{
  "n_experts": 256,
  "d_shared_expert": 0,
  "normalize_top_k": true,
  "router_z_loss": 0.001,
  "norm_eps": 1e-05,
  "positions": "rope",
  "init": "normal",
  "optimizer": "muon_variant",
  "lr_head": 0.00817,
  "decay_shape": "pow",
  "seq_len": 256,
  "train_tokens": 548500000,
  "dataset": "wikipedia_en"
}
Below are experts of layer 6 (counted from 0) of a mixture-of-experts language model. Rows are named gate (a neuron's input weights, with its number), up (a neuron's input weights, with its number), down (a neuron's output weights, with its number) and show model dimensions 96-127. Each number is 128 + 32 x the weight over its row's rms, rounded and kept within 0 to 255.
Before each expert's rows: "gets" lists some tokens that make up at least twice as much of what it gets as of all text; "raises" lists some tokens whose logits its average output raises strongly, later layers aside. This comes from a sample of Wikipedia text that the model never trained on. Tokens count by the router's weight.

# expert 0
gets: "g", " G", "ig", " A", " reg", "eg"
raises: "le", "ly", "g", "y"
gate0 [123  76 148 105  93 124 102 171 178 126 128 140 153 111  93 105 137  81 140 161 135 108 105 136 131 172 135  76 154 154 125 137]
up0 [101 124 112 119 131 175  96  87  67 172 110 113 115  98 122  97 104 175 187 144  95 119 170 102 134 178  54 196 144  90 130  73]
down0 [138 145 170 155 157 113 124 143 135  85 103 108  62 139 156  99 106  85 144 134  98  97 121 126  79 117 126 177 130 133  76  90]
gate1 [ 84 110  85 176 151  53  63 154 130 113 121 151 114  93 105 126 131 128 117  69 175 145 162 141 140 196 120 121  83  97  78 122]
up1 [141 191 120  96 140 117 124 135 159 146 122 168 117 133  99 105 102 107 139 123 156 114 177  94 189 142  69 140 111 133 154  68]
down1 [ 50 141 116 126 117 126 143 117 149 113 173 119 149 104 161 111 145 164 113 116  98 101 210 163 110  66 156 128 170 193  70 142]
gate2 [ 90 110 139  82 126 155 154  60 211 137 139 150 162 114  77 187 130 163 138 158 191 141  66 138 113 120 105 100 126 108  85 219]
up2 [114  98 113 146 152 122 114 145 133 130 156 134 120 135 130 105 159  77  67 131 123 129  99 131 190 174  97 140 103 121 130 131]
down2 [168 110 138 148 131 179 194 153 191 130 100 120 121 150 163  75  85 145 115 146 150 116 125 132  84  68 122  83 101 103 134 149]
gate3 [114  92 151 149  73 170 140 111  96 125 141 127 137 138 158 139 113 145 160 123 177 123 136 114 108 133 128  73 116 109  72 175]
up3 [160 152 142 139 154 120 133 101 140 127 183  94 134 152 133 130 131  79  94  91 180 117 120 116 174 163 149 132 106 116 126 128]
down3 [130 111 111 120 117 131 122 134 164 155 154 129  63 141 115 153 146  88 158 156 132  96  87 108 151  94 107 148 144 158  88 187]
gate4 [107 156  73 199 122 133 136  81 105 127  97 126 130 116 119 128 133 115 127 173 119 117  88  47 133 133 164  60 142 142 162  84]
up4 [116 118 136 136 126 100  81 189 120 124 151  89 165 162 135 126 142 115 138 158  82 143 144 163 102  92 152 132  95 194  82 137]
down4 [127 187 112 173 157 114  97 104 144 111 128 119  80 148 145 112 180 122 167 142 154 118 125 110 141 105 162 102 144  62  93 129]
gate5 [113  91 114 171 142 110 142 155 123 155 112  35 115 143 137 108 143 141  67 144  85 147 159 124 143 112 107 139 187 161  98 184]
up5 [112 100 120 189  81 164 151 144 142 103 137 100 150 117  68 143 154 106 137 133 150 171 111 144 138 108 121 140 132 111 103 102]
down5 [122  80 122  83 164  76 151 100 114  61  93 107 145 149 117 171 173 156  91 138 178  82 160  81 118 150 198 118 147 114 119 113]
gate6 [128 125 162 171 132 163 141  81 160 154 170 167 119  59  92 138  95 137 166 114 156 140 106 151 127 102  29 159  97 182 128  87]
up6 [115 170 113 146 104  92 102 135 120 108 170 108  92 109  91 138 154 158  91 139 108 130  93 160 135 114  86 150 123 134 154 147]
down6 [111 158 116 109 168 182 165  56  64 151  63 131  99 130 142  94  94 163 171 126 113 143 200 200 127 117 130  78 159 151 161 131]
gate7 [133 179 100  69 165 187 111 190 104 121  99 142 204 126 165 116 166  83  40  90 125 132 144  78 154 165 139 164 132  94 170 180]
up7 [152 154 162 142 194  55 185 114  97 127 171 151 103 143 124 116 119 110 102 156  64  83  95 118 111 100 175 190  60  95 117 118]
down7 [ 87 188  90  84 131 138 125 144 154 105 112 109 180  99 102 132 111 146 137 136 166 107 116 149 141 128  61 178 148 114  80  93]
gate8 [184 173 148 207 117  89  77 122 115 112 134 121 181  74 158 127  94 158 139 109 186  80  93 120 132 150 129  98 109 107  96 135]
up8 [159  58 101 204  79 111 113  93 189  82 152 108 134 138 140 176 138 124 137 123  88 133 169 153 147  76 110  85 111 174 119 143]
down8 [122 158 139 169  90 104 128 174 141 147 100 132 166 134 142 212 129  90 152  92 133 102 117 131 118 137 138 150 152 124 111 128]
gate9 [ 93  75 150 125 142 146 124 156 164 102 196  86 148 100  75  80 177 114 110 122  72 142 146 168  87  71  79 123 100 142 157  96]
up9 [169 136 109 191  48 118 149 147  95 153  43 104  98 141 162 167  95 101 178 103 164  86 147 125 144 133 162 147 133 105 128 134]
down9 [161 178 159 156 158 123 108 111  93  55 116 102 163 184  99 135  65  52 157 156 120 117 152 101 139 105 125 125 108  95 141 150]
gate10 [111  96 109 176 124 161 123 119 207 147  99 136 123 165 129  74  99 117 145 138 109 103 169 105 162 147  71 169 134 137 138 209]
up10 [121 166 106  98 101 143 177 176  56 125 152 140 132 128 122 180 144 174 102 117 117 117  64 152 107 125 191 113  80 124 145  38]
down10 [189  48 125 152 156  76  97 175 205 160 104 178 123 135 158 140 138 133 169 103 129 124  65 133 137  87  63 160  73 176 124 173]
gate11 [117 158 132 113 114 116 130  88 156 127 128 178 107 167  76 159 129 140 168 109 168 139 104 131  99 136 118 130  87 146  96 173]
up11 [141 164 146 121 104  70  79  99  78 133 151 148  83 149 140 158 185 115 137 108 108 174 128 173 153  82 147 114  72 114  84 122]
down11 [ 93 115 152  81 111 106 147 150 147 116 138 137 188  60 106 114 111 140 118  94 157 133 189 133 137 112 147  95  67 139 199 134]
gate12 [118 144 158 187 155 136 132 191 167 117 131 203 115 187 108 166 134  71  74 115 171 168  88 117 132  84 167 131  91 163 136 103]
up12 [182 155 101  93 121 103 158  94  83 114 125  95 125 104 107 121  86 186 182 128  75 181 119 129  69 102 123 156 169 117 169 141]
down12 [109 195  97  94 101  86 103 124  76 139 171 147 153 124 167 161 157 143 138  76 132 136 119 146 174 161 134 126 180 163 129  96]
gate13 [153 119 158 132 129 184 133 148 156 213 157 137 125  85  88  92 130 133 121 126 173 130 135 106 160 119 100  49 225 120 110 122]
up13 [136 182 172 140  94  99 137  72 115 184 156  94  87  51 153 161 102 159 116 159 116 124 129 107 184 142  91 130 113 130 125 135]
down13 [126  77 141  97  84 158 151 116 204 152 116 151 113 146 207 179 134  98 115 119 181 120 127  82  85 138 133 120 127 100 184 139]
gate14 [145  56  92  80 149 206  54 144 110 147 117 132 177 125 169 127 168 159 115 231 133 121 116 119 139 127 110 108 129 106 120 116]
up14 [118 120 138 135 139 224  68  93 110 159 140 145 146  72 115  96  99  98 121 163  88 135 118  98 104 126 168 167 137 107 131 143]
down14 [ 79 102 148  70 177  94 102 144  36 163 137 120 144  84 106 148 110 123 175 109 142 127 114 167  68 134  84  52 132 108 115 146]
gate15 [133  90 168 139 122 117 137 158 114 137 185  95 156 157 136  95 157 101 119 109  96 152 151 122  94  98 122 130 169 178 156 119]
up15 [134 160 162 103 104 100  70 142 111 135 143 119 103 156 151 148  76 137 154 144  59 154 119  95 175 103 123 160 141 162 185 142]
down15 [147 122 116 112 132 149 156 141 110  80 130 160  97  94 177 168 139 153 131 147 100 128  91 126  56  72 169 125 127 166 152 166]
gate16 [110 204 158 151 131 145 123  93 185 140 131 159 189 163 119 177 166  58 150 134 123 155 121 115 152 114 172  99 157 123 132 224]
up16 [165   5 135 134 124 163 100 118 144 138 171 103  75 155 137  75 148 186 106 116 199  98 144 153 124 156  90 145 158 124 167  60]
down16 [ 96 157  93  84  78 130 102 139 149 130 158 123 108 139 103 167 161 136 127  96 139 149 147 218 101 130 127 199 135 163  77  94]
gate17 [151 145 113 139 132 123 110 154 166 154 198 159 175 106 138 101 108 100 171 147 124 129 146 138 106 136 117 150 149 169 213 138]
up17 [175 130 153 146 159 135 130 148 164 139 136 139 146 114 124 117  82 145 148  76 158 115 172  94 100 153  76 145 154  97 112 135]
down17 [ 80 111 117 113 141 129 124 139 150 170 122 125 179 120 114 153 124 154 138 109 136 139 148  91 129 120 150 117  72  83 124 124]
gate18 [115 105 148 125 113 168 126 181 137 134 149 103 112 130 172 183  59 129 168 145 211 131 121 173  88 112  97 146 153 100 185  75]
up18 [160 122 142  94 113  95  95 175 186 163 123 147 146 173 156 122 198  78  54 147 106 101  34  94 104 106 161 131  63 133 111 144]
down18 [121 129 102 189 119 105  87 120 179 116 186  72 142 159  99 157 110 116 164 106 162 148  94  99 133 121 145 157  98 129 100  75]
gate19 [177 124 168 122  91 152 128 119 121 123 155 153 162 109  79 115 115 180 152 160  93 100 162  82 179 113 131 199  68 173 206 116]
up19 [ 72 118  84 124 165 104  65  59 176 147 155 105 132 130 112 123 119  63 107 119 150 146 139 194  59 127 109  83 136 133  67 142]
down19 [146 148  79 132 106 201 166  56 139 177 154 167 153 159 151 175  94 143  64 112 172 158 143 150 171 144  89 101 148 142 113 153]
gate20 [106 110  92 112 123 118 138  81 167 182 106 170 123 105 167 176 104 137 138 117 141 127 186 130  97  76 136 108 202 139 141 145]
up20 [170 111  57  97  95 100 133  94 197 149  90 141 149 130 156 120 152 180 116 154 154 175  80 133 115 123  89  96 163 135 184 116]
down20 [188 117 128 130 145 131 177  93 105  93 128 163 125 125 188 115 158  96  85 144 100 164 133 111 147  93 152 122  89 207  68 187]
gate21 [111 168 134 130 173 123 127 189 177 166 131 129 108 114 148 125 194 151 114 185 157 126 158 146 172 136 177 139 139 119 151 115]
up21 [153 126 126 103 126 113 139 142 126  75 151 110 136 183 159 189 128 133 109 124 121  60 129 108 176 105 101 148  98 110 166 131]
down21 [125 102 155 117 137 137 135  64 126 161 146  79 135 120 172 123 148 126 182 142 160 138 176 127 102 215 100  85 153 149 100  69]

# expert 22
gets: "g", "k", "d", "p", "ow", "ick"
raises: "ed", "ing", "led", "ling", "le", "les"
gate0 [132 122 123 139 139  98 145  96 173 112  89 129 107 120 194 142  87 106 103 181 129 123 122 152 135 161 176 144 119 160 151 121]
up0 [ 80 129 192 138 133 115 133 159  85 155 120 117  86 150  82 131 194 158  70 134 174 153 117 147  48 177 113 156 126 144 140 124]
down0 [130 134  91 153 109 141 118 106 121 167 135 103 133 103 122 108 140  98 158 104 189  81 174 125 144 123 162 142 185 125  96 127]
gate1 [162 160 149 142 169 156 127 130 143 170 117 155  75 130 175 140 112 143 128 165 108 134  84  77 119 201 171 160 131 168 102 109]
up1 [ 77  87 148 123 117 136  70 177  77 126 101  96 112 151 152 157 158 152 137  68  78 108 173 173 155 122  86  79 124  87 171 132]
down1 [101 154 102  85 122 108 124 146 142  40 123  72 102 143 152 125 126  92 123 168 122 131 119 169 163 172 126 108 169 189 149 160]
gate2 [145 126 110 173 142 112 106 103 146 109 152 195 119 121 199 173  70 110 162  82 117 152 150 137 169 127 104 167  72 131 103  95]
up2 [151 161 110  90 133 162 134 111 128 159 138  71 137  48  70 101 153 125  92 157 137 119 134 126 139 146 169  54 155 104 133 125]
down2 [159  88 145 159 136 106  92 148 111 102  72 111  84 219 138  91 119 107 108 161 122 160  86 148 111 126 124 139 122 140 161 155]
gate3 [ 97 100 173 178 159  97  95 160 116  88 136 143 136 156 147 144  87  86 136 168 121 144 114  88 123  61 182 119 171 128 179 176]
up3 [163 137 139 149 157 104 113 119 134  95 144 166  88 136 191 116 102  48 170 166  81 134  63 143 137 100 180 135 136  65 219 161]
down3 [164 124 209 160 146 118 134 182  77 177 117 162 177 153 110 152 144 158 101 144 149 172 113 108 124 139 135  82 163 134 149 118]
gate4 [134 173  57 135  84 121 115 232 112 128  93 129 139 125  95  72 123 141 171 121  78 137 138 130 183 124 104 107 138  75 132 160]
up4 [198 104 133  88 112 134  96 130 197 175 105  93 153 142 163 114 128 126  64 150 108  94 102 146  71 135 135  81 101 170 148 130]
down4 [143 122 191 105  60 102  78 140 172 189 138 104 168 169 110  95 180  74  78 126  89 160  95 211 141 144 120 123 189 157 154 134]
gate5 [107 149 137 122 183 120 134 167 122 171  92 115 160 124  54 100  96 100 112 152  92 118 177 121 114 177 167 126 205 109 172 119]
up5 [115 122 146 113 166 130 127 224  86 200 136 164 140 127 133 131 137 132 139 110  88 120 141 109 142 211 171 113 139 106 101 114]
down5 [143 154 131  89 144 118 166 229 117 125 162 133 126 111 185 131 132 180  65 122 109 145 130  73 120 128 185 135 144 145 163 145]
gate6 [123 132  94  99  71 148 134  76 113 182 147 194 163 101 129 146 154  97 168 134 112 154 164 150  97  87 126 162 127 135 154 139]
up6 [ 94 114 174 139 171 165  89 145 121 115  78 105 111 124 110 107 143 156  96 102  70 151 173  94 128 183 120 111 145 156 166 131]
down6 [126 186 124 150 121 100 141 135  65 164  66 157 119 116 149 113 116 134 118 152 143  83  65 122 115 107 137  81 132  95 104 114]
gate7 [130 112 143 151 120 137 185 129 152 156 102 129 119 141 135  94 143 138 112 132 140 111 148 109 127 152 132 129 136  81 111 152]
up7 [187 134 147  70 165 145 126 154 116 140  54 112 142 120 152 108 113 151 130 114 110 118 125 145 142 181 114 180 102  91  86 119]
down7 [175 132 103 149  91  85  87 161  74  79 138 152 163  66 119 121 164 106 140 141 129  87 145 107  80 107 213 150 144 103 133 144]
gate8 [107  81 134 144  98 140 143 161 120 145 148 168 153 163 129 149  60 127 142 131 210 104 135  78 185 195 147 142 152 140 142 166]
up8 [170 110 125  78 108 162 108 124 118 129 146 172  57 121  90 144  99 138 126  85 220  78 102 107 141 157 117 134 115 119 127 157]
down8 [158 170  78 153 124  95 106 148  92  96  83 143 102  71 155 148  93  66 154 119 102 121 112  89 106 144 222 122 132  96  97  66]
gate9 [125  88 109 180  92 123 155 139 137 145 129 135 157 133 120 136 151 159 101 170 170 163 166  86 113 130 178  52 142 142  96 116]
up9 [145 124 124 114 117 155  75 102  81  99  92 136 104 101 167  86 108 125 155 117 124 163  93 191 132 119 139 150 127  96 134 125]
down9 [104 158 103 132  81 114  89 143 117 137 133  84  65 136 148 137 124 102 120 125 161  84 126 101 165 128 135 164 126 100 103 186]
gate10 [162  92 161 131 101 175  99 106 167 105 135 127  98 113 129 131 134 111 144  85 134 140 185 116  90 188  62 146 179 160 159 130]
up10 [ 82 132 160 137 100 102 149 126 147 129 174  85  86 139 100 162 142 170 123 122 180 106 134 112 164 147  77 122  98 115 118 155]
down10 [128  98 153 107 119 115 131 136 199 146 134 128 209 131  99 120  82 147 140 118 106 176 134 160 116 132  85 145 112 157 121 128]
gate11 [121 116  66 118 105 136 110 190 162 158 169 148 137 119 150 131 128 142 132 167 118 135 105 132 157 137  91  79 135 182 102  87]
up11 [ 99 126 122 178 136 150 172 106 112 122 181 141 114 117 118 144 110 139 169  86 131  89 136 151 141 126 165 130 152 131  83 143]
down11 [119 154 138 192 156  74 138 157  84  89 150 132 107 155 112 152  81 174 150 119 163 176  94 113  88 112 183 136  77 129 153 158]
gate12 [162 121 122 151 139 111 159 133 128 111 121 102 157  98 112 116 136 137  97 101 134 188 125 102 104 124 139 109 112 152 100 122]
up12 [124 122  97 100  92 126 194 107 110 117 126 142  98  85 128 168 150  93  50 163  86 174 133  89 138 114 125 144 108 182 121 154]
down12 [ 87 121 122  63 129  94 145 164  78  78 111 150 121  96 107  99 187 177 147 117 162 127 177 128 144  97  73 113 133 135 164  89]
gate13 [108 142  86 101 101 166 194 122 179 179  98 200 118 110 166 110 159  99 182  86 129 194 169 131 100 148 103 122 194 116  72 139]
up13 [150  95  95 139 173 126 142 149  65 104 127  61  91  85 105 164  93 110 104 105 136 116 123 123 133  93 115  94 118  82  99 125]
down13 [157 133  87  95 136 199 138 141 108 111 118  71 108 103 108 171 108 108  96 100 112 140  91  94 143 109 143 104 179 187 134 109]
gate14 [ 76 162 157 128  93 144 104  89  72 101 140 116 180  91 119 151 136 104 138 174  92  71 115 175 102  80  83  98 144  95 141 135]
up14 [165 185 121  94 175 159 150  87  99 109 102 121 168 101 102 143 170 146 110 169  53 160 166 172 115  87 102 128 119 164 174 116]
down14 [168 113  63 127  98 205 119 123 162 151  87 130 113  76 160 171  93  94 173 153 139 110 138 146  88 126 178 145 146  78  82 131]
gate15 [117 160  95  85 111  64  20 157 116 118 171 128 169 138 129 166 151  95 156 126 102 182 154 118 153 138 152 116 100 157 109 123]
up15 [112  95 113 152 127 165 136 123  90 155 167 110 166  79 129  69 186 126 146  89 150 131 131 152  86 135 136 144 124 150  72  96]
down15 [ 76 151 102 136 117  97 112 105 117  24 125 116 126 153 142  69 139 124 147 115  84 110 130 116 126 114 143 164 157 136 131 115]
gate16 [131  27 137 146 131 125 132  99 133 136 131 160 134 106 127 127 131 125 105 134  63 184 139 121 161 150  99 150 151 139 102 113]
up16 [ 98 121 118 129 143 118  99 136  96 121 129 132 179  77 138 114 125 151 123 120  66 129 132  94 168  70 144 186  95  75 118 121]
down16 [105 116 168 147 137 138 122 157 104 128 147 129 126 110 191 122 126  71 160 118 167 129 124 132  98 140  40 140 156  92  96 112]
gate17 [157  83 135 111  99 129  77 168 182  90 118 158 159 113 130 157 151  78 115 143 131 106 128 132 149  98 148 141 122 114  71 106]
up17 [107 139 134 180 123 135 131  78 181 156 158  81  89 127 141  57 207 166 123 113 156 103 124 156  95 158 102 145 128 144 114 125]
down17 [180 121 164 139 107 113 156  87  84 165 180 155 134 146  96 182  93  78 123 149 149 115 154  85 125 137 155 143 105 181 173  87]
gate18 [115 150 130  94 151 142 122 172 133  99 163 128 195 137 126  81 128 151 112 156  71 149 177 122 142 121 150 110 146 135 108 150]
up18 [130 134 135 143 148 175 142 164 118  93 119 113  91 182 150 186  90 128 121 172 158 113 124 133 172 102 186  93 107 152  77 116]
down18 [128 123 180 110 119 130 176 164 102 118 148 127 131 199 142 125  91 150 131 177 156 106 148  79 161  97  47 122 146 113 147 136]
gate19 [ 96  89 143 101 131 102 130 153 126 103 127 159 120 145 156 142 116 130 102 118 110 132 176  80 133 180 115 126 105 139  98 102]
up19 [120 173  86 115 109  86 106 130 133 132 124 154 175 115 132 121 137 150 120 121  97 126 145 164 103 112 161  79  84 141 106 166]
down19 [ 81 150 141 108 143 112 109 129 112 134  91 131  76  74 154  90 148 148  72 163 116 131 149 115 174  94  95 126  95  90 173 149]
gate20 [192  83 170  98 143  72 148  85 158 137 148 154 127  65 125 133  94 153 109 183 126  97  70  94 192 138 166 161 114 143 163 136]
up20 [169 146  96  82 112  40 159 136  84  86  59 146 127 127 183 122  97 148 107 164  91 172 106 181 113 124 143 158 158  62 112 170]
down20 [135 148 158 135 146 161 128 112 140 114 159 151 128 104 139 186  99 148 155 150  18 135  89 126 126  97 133 119 168  96 102 118]
gate21 [ 97  89 106 197 148 121 125 167 150 133 145 132 111 158 147 163 180  98 130 133 147 158  77 200 160 144 175 130 162 132 186 130]
up21 [132  23  99  95  82 103 122 154 175 131 140 163 115 127  98 140 140  97 178  54 191 144 159 105 132 141  84 126 131  99 149 112]
down21 [114 100 134 154 140 108 152 106 147 166  86 107 145 175  77 119 123 109 118 215 137 156 133 141 157  96  81 105 149 135  60 111]

# expert 204
gets: " L", " l", "L", " Al", " Mar", " Ar"
raises: "ie", "iving", "ly"
gate0 [117 130 149 129 157  69 109  64 133  69 154 151 160 113 118 146 160 122 140 128 104 161 155 146 123 108 125  96 113 167 174 149]
up0 [155 131 130 101  94 108 136 100  76 184 133  92  50 128 151 109 123 173 138  85 207 102 128 112 131 144 132 127 108 138 110  53]
down0 [150 122  92 131 108 150  85  95 151  76 134 138  86 113 126 123  67 167 136 134  86 111 129  83 133  97 174 152 173 146 106  93]
gate1 [181  84  95  98 108 144 185  97 174  97  77 112 143  95  90 134 102 135 112  74  80 143 142 169 123 139 174 116 154 151  93 119]
up1 [ 89 185 172 157 107 126 131  88 110  76 131 102 140 112 125  95 121 195 114 136 144 128 148 101 153 124  89 128  91 176 197 147]
down1 [ 76 136  72 187 136 134  73 151 130  72 157 167 153 190 133 108  78 106 142 110 167 155 108 174  78  85 106 112 177 116 149 190]
gate2 [139 154 129  91 164  50 105 150 152  96  78 161 148 127 157 122  99 116  75 178 153 163 117 112 181  96 148 103  70 137 159 134]
up2 [111 178  91  96 153 115 155 171  66 196 121 177 143 117 144 155  76 127 129 165 132 122 101 192 153 131  92  89  66  88 131 186]
down2 [171 133 196 141 212 156  98 144 117 143 138 114 130 210 151 108 181 184 133 177  84  91 117 185 125 124 101 104 163  79 140  96]
gate3 [126 170 156 137 134 129 102 129  71 147 177 143 222 149 165 132 165 130 111 130 126 125  66  95 147  96 147 146 129 104  75 151]
up3 [ 69 101 108 140 142 156 112 136 122 118 142 138  87 166 149 138 143 109 114  71 129  71 129 168  87 123  85 163 108 148 109  79]
down3 [110  57 197 146 105  97  56  72 104 172 158 150 111 107 118  91 143 119 125 123 187 132 102 131  88 177 144 125 148 117  95 121]
gate4 [139 131 159  75 174 174  99  98 139 104 140 142 148  88 156 141 113 119 126 125 144 163 108  79 126 106 194 127 147 131 125  71]
up4 [178  78 126 109 127  92 136 132 177 124  99 126  95 110 148 138 155  92 115  64 116 179 129 140  61 133 135 104  70 117 131 147]
down4 [ 86 150  83  89 129 136 137 128  94 124 126 119 166 119 107  98  78 150 164 127 135 145 154 142 195  89 170 118  89 114 109 105]
gate5 [106 154 197 171 163 171  90 212 125 176 134 137 110 125 113 116 145 110 133 166 112 104 141 101 167 125 107 122 110 161 102 100]
up5 [ 82 141 173 102  96 114  59 109 160 118 180 108 158  67 190 163 145 122 101 148 137 195  83 121 125 139 149 120 161 121 109  73]
down5 [130 147 144  97 135 183  90  92  86  88 174 145  89 153 152 101 135 105 143  54 100  86 125 108 103 100  95 157 111  92 154 162]
gate6 [150 147 128 118 126  98 151 134 132 102 149 176 135 147  77 129 186 112 173 139 137 176 105  26  80 156  87 162 137 154 107  86]
up6 [ 96 115 129 113 103 194 114  95 129 149 151 115  53 130 130 163 112 113 206 109  70 133 148 186 119 119  79 153 135 157 170 115]
down6 [ 69 161 108 171 207 137  54 154 151 144 137  96  87 142 157 190 138 152 139 139 134  79 157 126 107 116 100 137 135 104 139 134]
gate7 [ 88  95 108 129 209 144  77 148 114 164 152 146 141 185 131 150 113 108  95 166 160  89 122  97  84 117 152 136  85 154 130 107]
up7 [102 103 127 100 160 136 154  81  93 176 147 109  91 113 111 111  99 143 117 135 138  77 116 127 171 159 131 126 116 143 144 169]
down7 [116 137 171 108 152  89  90 138 135 110 113 157 122  72 180 172 140  93 132 177 114 165  80 166  96 124 145 158  93 121 153  39]
gate8 [ 67 145 123 144 149 168 129  94 223 109 142 151  95 143  37 133 109 105 150 110 225  87 129 142 132 153 121 136 151 140 123 160]
up8 [116 152 132 119 128  78 102 116 146 130 146 125 105  93 112 106 163 152 101 147 154  87 171 157  92  99 170 132 112 122  68 119]
down8 [149 126 189  92  96 175 150  96 134 105 127 118 129 151 115 164 105 134 129 127 102 113 140 178 116 189  79 152  97  98 154 117]
gate9 [155 156  74  76 137 113 133 135 111 143 130 111  96 116  81 101  87 108 129  89 106  75 112 167 126  98 132 102 122  88 158 158]
up9 [123 174 126 144  94 145 141 124 209 111 134 147 145 144 160 111 161 113 151 128  99 209 196 141  87  93 151 117  40  93 121 123]
down9 [159 113  97 109 145 152  66 128 157 143  79 195 119 122 147 103 132 108 183 118 107 122 122  85 156 137 121  84 121  90 144 134]
gate10 [131 115 197 161 176 140  86 124 142 111 103 122 101 112 142 102 120 109 119 178 106 161 183 118 108 171 147 122 116 102  37 156]
up10 [ 83 152 115 109  98  86 141 152 135  94 163 145 155 107 108 111  95 202 160 135 181  73 138 115 178  96  99  95 146 141 138 123]
down10 [107  89 136 157  96  99  91 192 145 176 133 149 178 118 169 152 135 108  99 112 135  54  92 124  81 139 130 182 165 112 103 117]
gate11 [140 119 168 120 110 109 122  92 145 146  98 159  92  91  90 108 135 145 103 145 197 117 113 106 118  99  16 148 153 141 152 161]
up11 [141 101 161 156  97 110 161 137 136  86 171 141 116 114  96 178 149 152  90 169 111 164 101 121  81 134 142  55 129 178 102 153]
down11 [170 119  72 130 161  78  96 128  99 138 173 142 118 112 152 164 108 111  98 123 151 125 144 142  54  79 166 151 198  94 125 196]
gate12 [112  94 154 157 136 112 121 122 120 107 193 175 153 102 129  62 112 179  14 135 120 134 103 108  96 165 101 103 147 111 129 131]
up12 [108 173 144  75 187 172 126 150  76 182 178 153 150 112 155 208 158  97 140 107  94 173 106 113 143 100 124 177  87  78 168 138]
down12 [137 147 144 143 185  77  96 148 146 118 154 113 188  83 101 105 125  98 119  91 110 124 138 113  79 160 133 116  95 141 128  95]
gate13 [124 118 138 161 154 117 137  98  81 164 118 144  75 122  91 198  57  77 138 181 168 116 101  86 146  80 131 138  72 125  98 147]
up13 [144 140 104 106 113 129 127 148  67 166 118 116 138 152 133 198  50 115 119 171 180 134  82  92 145 113 145 118 131 130  95 123]
down13 [ 74 116 162 115 161 153 121 104  95 116 104  83 172  98 133  74  91 129 103  67 118 153 130  98 156 169 110  89 160 152 111 165]
gate14 [172 139 126 146  88 122 134 153 116 109 131 152 135 106  95 140 156  74  98 130 156 195 143  85 108 157 177 139 178 138  88 119]
up14 [109 116 126 174 152  92 198  78 133 163 132 154  77 119 169  98 117 117 130 179 148 148 156  65 144  87 146 150 144 178 195 120]
down14 [187  73  90 174 133 156 112 207 113 170 158 105 122 142  87 160  94  68 172 113 114 100 103 147 131  95 134  86 133 153  83 146]
gate15 [134 124 137 116 126 102 143 197 121 187 117 130 108 146 134 145 144  83 146 132  72 108 133 100 115 153 142  93 101 169  37 180]
up15 [142 120 118 125 121 128 203  96  71 166 140 155 106  89  93 161 141 139 136 169 141 104 155 102 145 165 102 109 109 161 114 140]
down15 [ 88 131 145  41 108  92 158 112 151  86 114 146 141  71 104  85  86  87 150 171 123 141 124 142 101 168 140 115 110 135  83 138]
gate16 [ 80  79 134 103 136 140  86 169 173 167  59 151 146 183 184 120 136  73 155 158 173 136 155 194 114 142 155 116  81 127 113 129]
up16 [119 161  79  97 144 113 121 137 140 195 147 139 120 139 119  87 132 146 142 148  97 139 225 168 136  97  73 118 110 133 116 159]
down16 [203 125  87  95 112 157 105  57 141 107 139  61 113 136  86 119 118 129 120 163  81 169  97 121 130 142 124 153 188 129 167 191]
gate17 [123 111 153 105  72 156 135 152 111 127 126 129 124 112 141 118 142 213 172 100 106 116 191 145  77 159  70 150 150 157  85 113]
up17 [133 114 109 120 141 126 183 139 152 131 121  98 119 135 177 111 183 202  94  92 104 144 138  82  96 128 117 164 127 117  87 128]
down17 [106 122 109 114 106  83 122 211 106  46 122 102 102  92 133 100 151 147 139 135  70 130  97 138  81 164 107  76  63 130 111 111]
gate18 [ 99 161 182 184 128 127 120 134 162 157 126 146 148 156 114 159 128  74 132 193  87 199 172 141 111 115 138 152  78  78 104 166]
up18 [140 169 159 135 139 126 117 126 100 161 128 182 136 136 144 150  48 111 161 166  78 119 186 107 158  98 123 138 132 137  99 113]
down18 [ 71 109 163 176 153  98 164 121  82  56 123 143 138 105 157 172 132 175  75 117  70 130 150 102 109 148 171  65 146 197 130 166]
gate19 [114 106 133 150 154 166 117 109 113 139 126 175  85 104  85  68 128 126 141 108 165  99  95 144 144 125 161  68 153 158 128 149]
up19 [ 79 100  62 110 149 152 102 159 134 170 134 117 171 137 137 135 167 126 177 152  99 148 148 115  99 106 204  88 109 171 201  89]
down19 [125  98 113 112 136 161  95 115 125  94 188 175 117 107 155 119 122  91 137 126 162 152  81 178 116 174  97  84 128  70 101 149]
gate20 [118 141 156 191 142 127 109 136 209  70 154 109 129  83 116  95 151  83 124 130 134 134 160 164 136 131 122 159  92 148 168 154]
up20 [130 117 117  71 126  91 133 140  44 196 100  96 123 124 122 114  97 154 178 108  93  75 150  86 164 100 103 120 131 157 139 144]
down20 [130 124 153 139 155 106 131 138  89 155 120 173 125 121  88  90  91 144 116 133  83 104  64 133 158 132 152  92 194 134 153 133]
gate21 [ 74  78 172 152 147 134  84 116 137 140  80  97 108  71 111 152 144  73  95 112 120 153 143 111 146 108 122 100  76 139 155  92]
up21 [101 114 167  94 111 146  84 162 133  98 109 190  85 102 131 167 140  89 112 144  84 116 166 131 162 118  95 144 113 132 135 153]
down21 [148  88 196 104 142  98 146 118 145 123 151 105 133 113 167 143 101 108 136 126 144 169 129 121 175  58 162  77 109 162 105 103]